Experts of a small language model.
Size: 12 layers, width 256, 40.7M parameters.
Training: a variant of SOAP for the experts, 5257 steps.
Below are experts of layer 4 (counted from 0) of a mixture-of-experts language model. Rows are named router (the router's row for the expert) and show model dimensions 0-255. Each number is 500 + 50 x the weight over its row's rms, rounded and kept within 0 to 999. Numbers have three digits each.
After each expert's rows: a language model's description of what the expert responds to. This comes from a sample of Wikipedia text that the model never trained on.

# expert 16
router:543537440493593441561462471523436434616450534485454566464413472607561467479527398501472565543568436434456566464524406404483536477420419613482470549486447582421454441518552519444492504628504451474523523510386520575464445531489519542571515550469573474441504481460541470425460488483477501429507584502454553489470539471522489516517469536523530459466435510476403472439476495578543569425459562553569541434522515476438408575539543634467410493555439446504519382505556502510484538523586616527528470584472505534454525533416435522492559510462397512548482453518501526494552461493525426527536526467558504464523483525438453474545471498485599567497454593538572556552440522537417491462510488519485478482515489441530508456500432473477443411468589467527493530441510491488473481476534463
Description: Articles and determiners. Articles and determiners opening a noun phrase, such as a, an, his, two, another, and word pieces right after a or an.

# expert 11
router:475589449532545424588398491539442448562473525484409522426440432578496505533492339559501534515561475417481541474477430445486597525475454528481487524535596542473468429458552489513520548555481466450483543502436539550464374517533573571528484531461566390455544544435533457480478443478486508425500570500457522447477553489485527479459456502520476437451386478461463427440535489562558635462535542579594503483499550507437534605554574582508440449563427480457573375504567560452385560495594559516505463602498493560495519559490450541455516528490443476558513454461477481446557471518523442569521486483546479416496520568428547444511549504522583590523471523484556522556459446472455490540527478518505491424483474488501533433523506515517487399518517434548489549464523503454492449458522442
Description: Mid-word fragments. Middle pieces of common words, often after a prefix, such as h in enthusiasm and nothing, an in accompanied, ess in session.

# expert 61
router:519595450566560452569466456503413419541461478515483602411438454558529510517506426517475553553573484455498512500507438410488552452419429545464470483567496528447471496504520548519551573590476460450534496536458503553474419522469538568586512561431526455537461488460535418508509442429433494438562555472463574449463582463496519496532451525473602455461445449434446510454497466541534572417512539543521560435477579516433436485556590585466433440529386464442553427459564541465479513485547577531572445610416552474499608541449534573437534513464431456546534482518488527441505495546516453567539486515536544421558457533464494416549496499490530589539456563459605501539531458533462427466519446528517512467540507494544461482542436470587504420465550478552494581444408496419460506466583459
Description: -er, -man word endings. Word-ending pieces like -ther in whether, -man in craftsman, -er, -ers, -ister, plus pipes and dashes in lists.

# expert 44
router:523567414599556422532434467450477412581456525474479574461471441556535531502548402568502588534553466432460592490461430455425533501459431616549479553501572554466523401482548531524473556596417516417503554477424531539494502500589444572578479567504532411520547501411586508428523477492465488424524592519449529530440532503494484535525474503524531463476474492441428512484504462533493477437465592558586519395477545481442433531484569593506446491568463458478540499442551566475453541503526579464495521576469517545472598546455541525492538539520393564484498451510440508535541446521530453530456505502583467411541474535445485524518446441515545566439432535578543518582516475551490464559497442529444496423504509449546513411523456441488495395435522431546414553453507492490479501449598470
Description: Title ends and M pieces. Line breaks after "= Title =" headings in disambiguation pages, sentence-final periods, and M-initial pieces like M, Ma, Mah, million.

# expert 12
router:551586446563607418523406466503462418584485539493485544452397471534571480499506443561448531522565467426441547481430461431547532478457468613516453562498542550433481504542500455482464516586446439462509591550457493509502396450490540537560510539477585461456534525499531442506458450483437516371451596541479536467456551509459471545522397525490469433450385463466420464465480507534527571423463538531572495444497530483448490619507521585506451474563460432545570390442563530488425578507556561521485470546498452571479517537460497585526451493482444481516469521552519490488501496455496413558498559463591473364493490521365476449529460510484573564535468519455553470605489437493445490516510506486513473453511480495529482392453483464478451383436562424543489561459517504502519491446518497
Description: Table pipes, list items. Pipe cells in tables, hyphens and line breaks in infobox-style dash lists, word beginnings like Rel-ated, App-ointed, and month names.

# expert 23
router:457599475546537420554461457516433433533451468479462618472407435523584491493521405519495555516540533403498586533371428419459577491405471595529479514504472552472503413508528504484499489580527457438571534569464479558476473561471511574494433561520540422467451523501487451442503479539440507422564612443485547477489565479574490523537439539513500471445421435464427494483506499548511536443512519560558554449489522489425514544495480595472459486574392437495478464488584498465435503528502585571530454575566477512446588558472510567479505504484439566538482408551563540415520499485510381526487570542560515419530452580452484501574509513447508580493460523490552512574411529554506514582478474458456469499497516486524534469532410483557503408431558414522485605450493543468483437458542483
Description: Word-final suffixes. Final pieces of words and surnames just before a comma, colon or parenthesis, such as ies in identifies, in in Griffin, one in cyclone.

# expert 14
router:509616444588579426516411475519431427603500493528484569517367405531528539519536430475455544512557491408498515498448397430469553528438437639483525569494469552472512470532506494531483491573446432530504502535418549554475392489547558559550476593515551473484524569466589482486499473503445534441513571497466525471497523536549507494505446485517538370429469452432441504444470452520494542491494566504570529448483591518433550544529563592505480413587450445475516402449554511499457519545515585477515474600490493538469577578450524546504519566431445480522473437486490472452550455570488430569498502521587506458470444496438545467568429458518538610482417472483535542514470472554447460506469534526538436441487503479543492446510443432495477404487537472542473585443471527502479423431555415
Description: Place nouns, word endings. Nouns like name, town, village, located after "is a", word-final pieces such as surn-ame, seven-teen, and table cell numbers.

# expert 7
router:549584429565574446525506448515432457611478526439459537429469425572570535504512442504488606527560500430476525496477460419427561468428460553454491570495505567515483466534494541478529529576430419462494496504457506587483442544471540562544506558524513436510483570449496463472520477527447527430550640555416525496469567503535467504536424526519447456484435441458402455469555499531477528489491519542595520412517551481411400548518581583520472420596448457544561436440566515456481504493542582495510448547500504518479531538466509538497510477469428520497496471504541513473533478529522443539488522551539454408521443580410498500580475495464585590527406595532567508584521480451485521514475498550479506436542454493554474422531412471521470390413589437562467605431510520490427504442533385
Description: Table pipes, title ends. Pipe separators in stats tables, title-closing = and ) line breaks before descriptions, and h- pieces like he, H, Host.

# expert 30
router:505561415526539402531431425480392400532448570520471538454451452550501563568502390505496545534511488416485497517451466451488569474466444584475489572495548531473504438491584532492546518551438474474540588486353532539442478501456495566526472503465548414444571501401562465460444490458492510425554554442493534508454536480484536566509461521489481477492461447442448508438510470523500560524462570560638494439509569522434446594553547557471449500562441440505520392507556492456411500550522566455504447541450464539493548532445478569413503530471487538541468459484481570406585471509510421550466514439602467421557503489432596493527521522481536578484391544518545489527468514547408450492466453561488474420445520483527494415522441492511463405479539409606490540451456491505518465451533418
Description: Noun-ending word pieces. Final pieces completing nouns, such as -ation, -ion, -ure, -ur in centuries, plus words like time, built, and taxobox Kingdom labels.

# expert 25
router:502596428529571426603446479500451455556458510510446577475391445561573525545533424501462537516589493423506512499481420407473557455465462598438501541510543529452471390496586462479525543564445411475513599557430528538494403536548560600533470593460605426477568552484531416442462418491493518421507556485451586461453547506501528483535491452520476464468429435466453459473480453538525568481428528569588537421502527485438471571542577596515442469543444509497537436474541511460455547459538599467566465546506518523462538532458498556508562507498450471536525367551481548444525438557477433535525517513572546402527491548424490457514479507541533572476439522493529524555469476515458478514487487444500462454496476470561442469494440453526500397452540477525474554418441410453431514451566488
Description: Table separators, linkers. Long markdown table separator rows, opening parentheses, and linking words like including, via, for, from, by, plus word endings.

# expert 39
router:506553464552577454507404457504417473635449497511488547470462425582528512525516456507459623525557464398484525472507473416438512484462449640468513581487479549465471459512513515510533493595439443410525536551428514551449437565472575555596509564496558457474517542465498474453473472468482507386535580509458559470469549472501477513533432522494474404427393469473455446442529418576525490431485544551558527453493571491405473514526567560475467492548463479452558397457559509479459478502518626511536453586516492497421543557478540549491566532507425499494517498450537507506542463502498445519504467438578543437507439594427498479535500515512558578505330496473513539560477410518434497494501496526512486473466500437539476454512462523501480396403612443512420585445515490462473494453549501
Description: The after breaks. The word the or The, especially opening a paragraph or article, and the following, first, original, after.

# expert 29
router:509577419542599431542491418526442463569408521459413561464431427562572472560467398515484573535580499423463521504473428421482555498463461594489504552507550577453461457450532499471516536581477450440547542475440501562434442506480544545538474571486545411483555522467521446492466438447458448405486572479477536534416587529505456521469427506551474455445432466421431468459529435550566548446475539559554542444486576513423440526493566582499467494548456479483492443473586491487462494529522596503575480579471476567466534530456487540518522576477444541496494464501542541419532414545530431524515507443592532412530513534436433485571454435551548548465434591544539501574500502499451490499486449450506518407434497491543441451494429443475466409483571419519458579428472493504436514418569460
Description: Heading ends, the. Closing == after See also headings, the word the, and capitalized name starts such as Roman, Mon, Mal, Pol.

# expert 38
router:519600425556616425562432437549446443577441500481442586465447427562544466508520413517473572550572468409441549461480439421496557488472460598499491574499520552432481432466537494500485528582455448475493555516427542550450439523510535567559479586487567432462502500448566467468491458466422510408511573517431578520462574500520523522555463500510507433463420455428426477432521464578539567464477555569572548426507573522402469569514579582477460469558431474506561441458577498469432508476561587528549474599467512523454546566441504552485526539480428506524463467473530523445543446523536429518517548473595497420494469546444517459586436478494571573487411522543557487571458480548506478522478436496492470482496502474530488433488449464504504392455561448563470560446483518470445488437564441
Description: The before nouns. The word the, and capital initials like N, T, L, after prepositions, as in "of the country", "on the roof of the".

# expert 17
router:579555430569608432555447432524434446572503508516461581460461465566532517529512474485497560549560484400451536465450492416471574463441483577495523530555554526437454416498546486525467553559377476451522536523457538570462435513536537514539475578496492405509521456474535478466484472455386483384535564489459529536426550463516520536510484504506492486476458423437371429430532478634528532450462580592539557460550550497441477574529571577547451494567461489493485421508533509490478482466526553500558446582434511535454502600414461536471529554461447500506511429477464510486518473524505462536512546456598431413532494579420524509559502459512591558489446541521564498582538441493486487541483425470454448486508518473515487433488451477495440392383594464591438562481507462476464465438555481
Description: Numbers, M/P pieces. Numbers and cell pipes in sports and statistics tables, plus word pieces after m, M or P, such as ment, aternal, is.

# expert 47
router:586596417557574394544471380514460455583488492513489564467462427529563497506488434517430561537530453438517503507541463440514540406420430593483469470503491578435552412476521480530421532572480432477484532525458506535453476547525532540546485549498573401523522510493531489473464513497448506427500576532484594512441599454544465501620479501547506415437437448479433505429498405553524513425509544567568578401449519508381478522512587572481416500536433484495489464470578484461483473483480580579514478584471477501453552500462533589517552512482415539523486448531525556464560513489489446535538536509637478418568490533480474517542435498566529596497463551505580485546522462488504489498529446539494483439466441483567440493518448453499497395424590463521437560447498534519459523451581427
Description: Title line ends. Closing = after article titles such as = The Harps =, plus the, G words and place-name pieces such as the ar in Garonne.

# expert 3
router:499572406551587434540467391486434469568473520515519555449411414559566498538563416483477551485560472382467562439445461425556568501486472596515462546470513494416470474494534478564439575564408457481487507507443525551458504541502554573534445556471571438533535540486533475487507472509484572403462579544411521472493562495545466473499421501477534475456432446471469460434511467571569609415519589581548555406466513486451489512502515565528450434589412463514511499476554523469480472484513614515519511575452514484463504593475514531441508484485455565575479488447520518456542489528525468586545549527535462461507428554404483544559479451553543617468429511544585465608464414519489467526505461467463475494482491499529542397491458420489480391446560503531457541448501532501465495435581417
Description: Table separators, word fragments. Markdown table separator runs and list-line dashes, plus mid-word pieces in infobox fields and prose, like ass|ay, Bin|omial, t|ort|ure.

# expert 19
router:535555385519561386539443429507465406572495509438461532481471411574510470544515407491430548533562501427497505474508465450453525543453479642461459541519474522450479421496454484499440509618491491509542543519373478593525412591529527535522461504473539476472552506443511468422496457461413538431495587505506548515428549510523500493530500502497505428464447426369403432464517481543545514513423541581609556480474579534428524500541536541456465442546454423533457428514544547488482509455559556502611454576375548500502506540424459548474505525495493489461534456487511507461499487526562466539548535483626449414526439535412467488506549517477513570504443565479545534501465500549541512537476470466490505496497569471552509431526435515462509402411573473510457575403442488434480444448569459
Description: Mid-word verb pieces. Inner pieces and suffixes of words, often verbs after p/c starts, such as pres-ided, consp-ir-acy, craw-l, Box-ing.

# expert 34
router:527597460561586453526457473537406444613451508472435578477472463591491465504473420547492558501525419438424549453436498430509516517504446560486504533564472548482467477475552482519479550585476464430494563480426486581499441516541492524598462544474531435483522469398563476447563431493427493418499547501493554493492514455536507573509477547518465413427440455439387474427547422559519533462523550535531540469530549482403497554553597568471462441572400450470486445423578509525460545512553581518536433576404503541443565561431498533487546585509459529531457457529540514467515467479552427510527542438599491462554415515435457500508451512516540541518421511501553462541439500593413437484478510462470504445513464432529480444495451501493477407493603426585463541477528520450445548430577428
Description: Mid-word pieces, decade digits. Middle pieces of words split into tokens, such as under'gr'aduate, t'enn'is, B'asketball', and year prefixes like 194, 198, 199.

# expert 28
router:522585395585594415570516444524465454575448559481458569467448423549522516508507416568443544562526510411473547480486409389531571427500428611515492580561535540473448381487555543544470494609467452437499545552472512576456469481522545543530489554518529445478497486450545459481483449481490506409503561520488558522480563462471458539582400476503477445488450469446452470431524477587530547526499589514576589383533594479471502555555572587505467464580422470490541424443601532484455507518515598482460486573481502571463530524455545575492535522477470512497495458474556478443563489571537443504499534476619500419514463539447568479537485450535567555493444517564576496564471475529450465550533502524498488431516458449547479455491453506495498398458574449528510556491471482447465458456572429
Description: Conjunctions and table numbers. Conjunctions and prepositions like but, or, until, throughout, and numbers, commas and pipes inside tables, dates and month-column rows.

# expert 53
router:499597425575593428556431452507433446581446525509424559453436427587555468518539415524459586532571461420520552460482451436444547548459423590478459570519487507449475433508536450488523545586462467439556594505434506554484427551527542585547477511514586431491503518462565440449454424492428490439569574490468596441468538459466454510573466495528529415489403478435412479475479500584565543480502559553589513437531555497448511530522548574429425437577440468467502452493558525475445570476555577524513444590447511514469523545458531550486528549476472509549427476539538502446564472473502430535496557501579527417539461515407515425544435508502530564507413529557573456573459466533445455489538448522442495479503534483509474461503429468480476406452573448569446531453490502485463524454547461
Description: Table header pipes. Pipes after header words in sports tables, e.g. League | Apps and Division | Place, plus commas, spaces and mid-word pieces in prose.

# expert 10
router:458591445582563429557498428510464468566473470491461552460441403593532483519519414599460602514599488428451547487427484415448546466461477571495458558492528488477462446506537497491534548581425435497482570556453485540474468520490583552548473566532535429497499529500518454454466475459443512429544580499479579469450565458520413526503495499536514445460434461396408469430496462589514591497506588538561584465510564487445434581536621597505426487590462393520583457473544550505464538483541558521556420580490515556474555557500503523483530528466443494495517475484524527470550417580508434524499528488580520408488496541434514493562465530494554560502438582510547483543490473516527471479464543497518440426520494479558543406514426446450483405417588465544443580457447524471518477461560475
Description: Coordinating and, digits. Coordinating and joining clauses or names, and/or slashes, and digits inside years and numbers, such as 200'9', he and bassist.

# expert 55
router:486589439608576404576487485498428460586439527495443595433478425534586468538512434529453575547533455410485540467452425416492567509445418571510505508485543601432513450477542550490466547626437473435509518535456533549484462564498511574545506540543522421448525533502522443476467449465476505417531552510498562521435571520504474510531499511494492421436437453461459404431515463577518525447468535546575564397525550484443511535505561592507460444539419454483508473463563526451428506514545612531510458584436473517450592517432516553473547490505450492563488486498514530448525457551526445537502503497575465396481504563451479498549395474512557584485407515472563586531459484532500464499479458493489493441447523442529471445493443477499501393471534475538455573393432442465464468425596432
Description: The and title breaks. The article the/The after prepositions, periods in abbreviations like vs., feat., and line breaks ending a title line.

# expert 62
router:518567450555574415546415455590442462552438512480414566528425460551531497431549376520460582513510496436525520496420415443506563489489460596522462559495528552476487469430528492468479507614442424469531564543430492568492442530474498553540455549496511418465472526462551448459561458558442433434567560444467557500464541449493524513559438523548508445465460436436414497430491396576509492449445561585549495422512555531444496528520553558475468469585460484503503460491561523459458561520543591484546431569425516554441596578383535566506594511459424516495499432504514501490543479521512455537556528485574520466543473507444468453551487439515557564512432530535563588556448480481444513478456466428458541476512478481538486439530404476508495408462609419519495563434467497468481529435572434
Description: Mid-word stem pieces. Stem fragments split inside words, like j-eal-ous, var-ies, compet, conn, and capital W or M starts of names.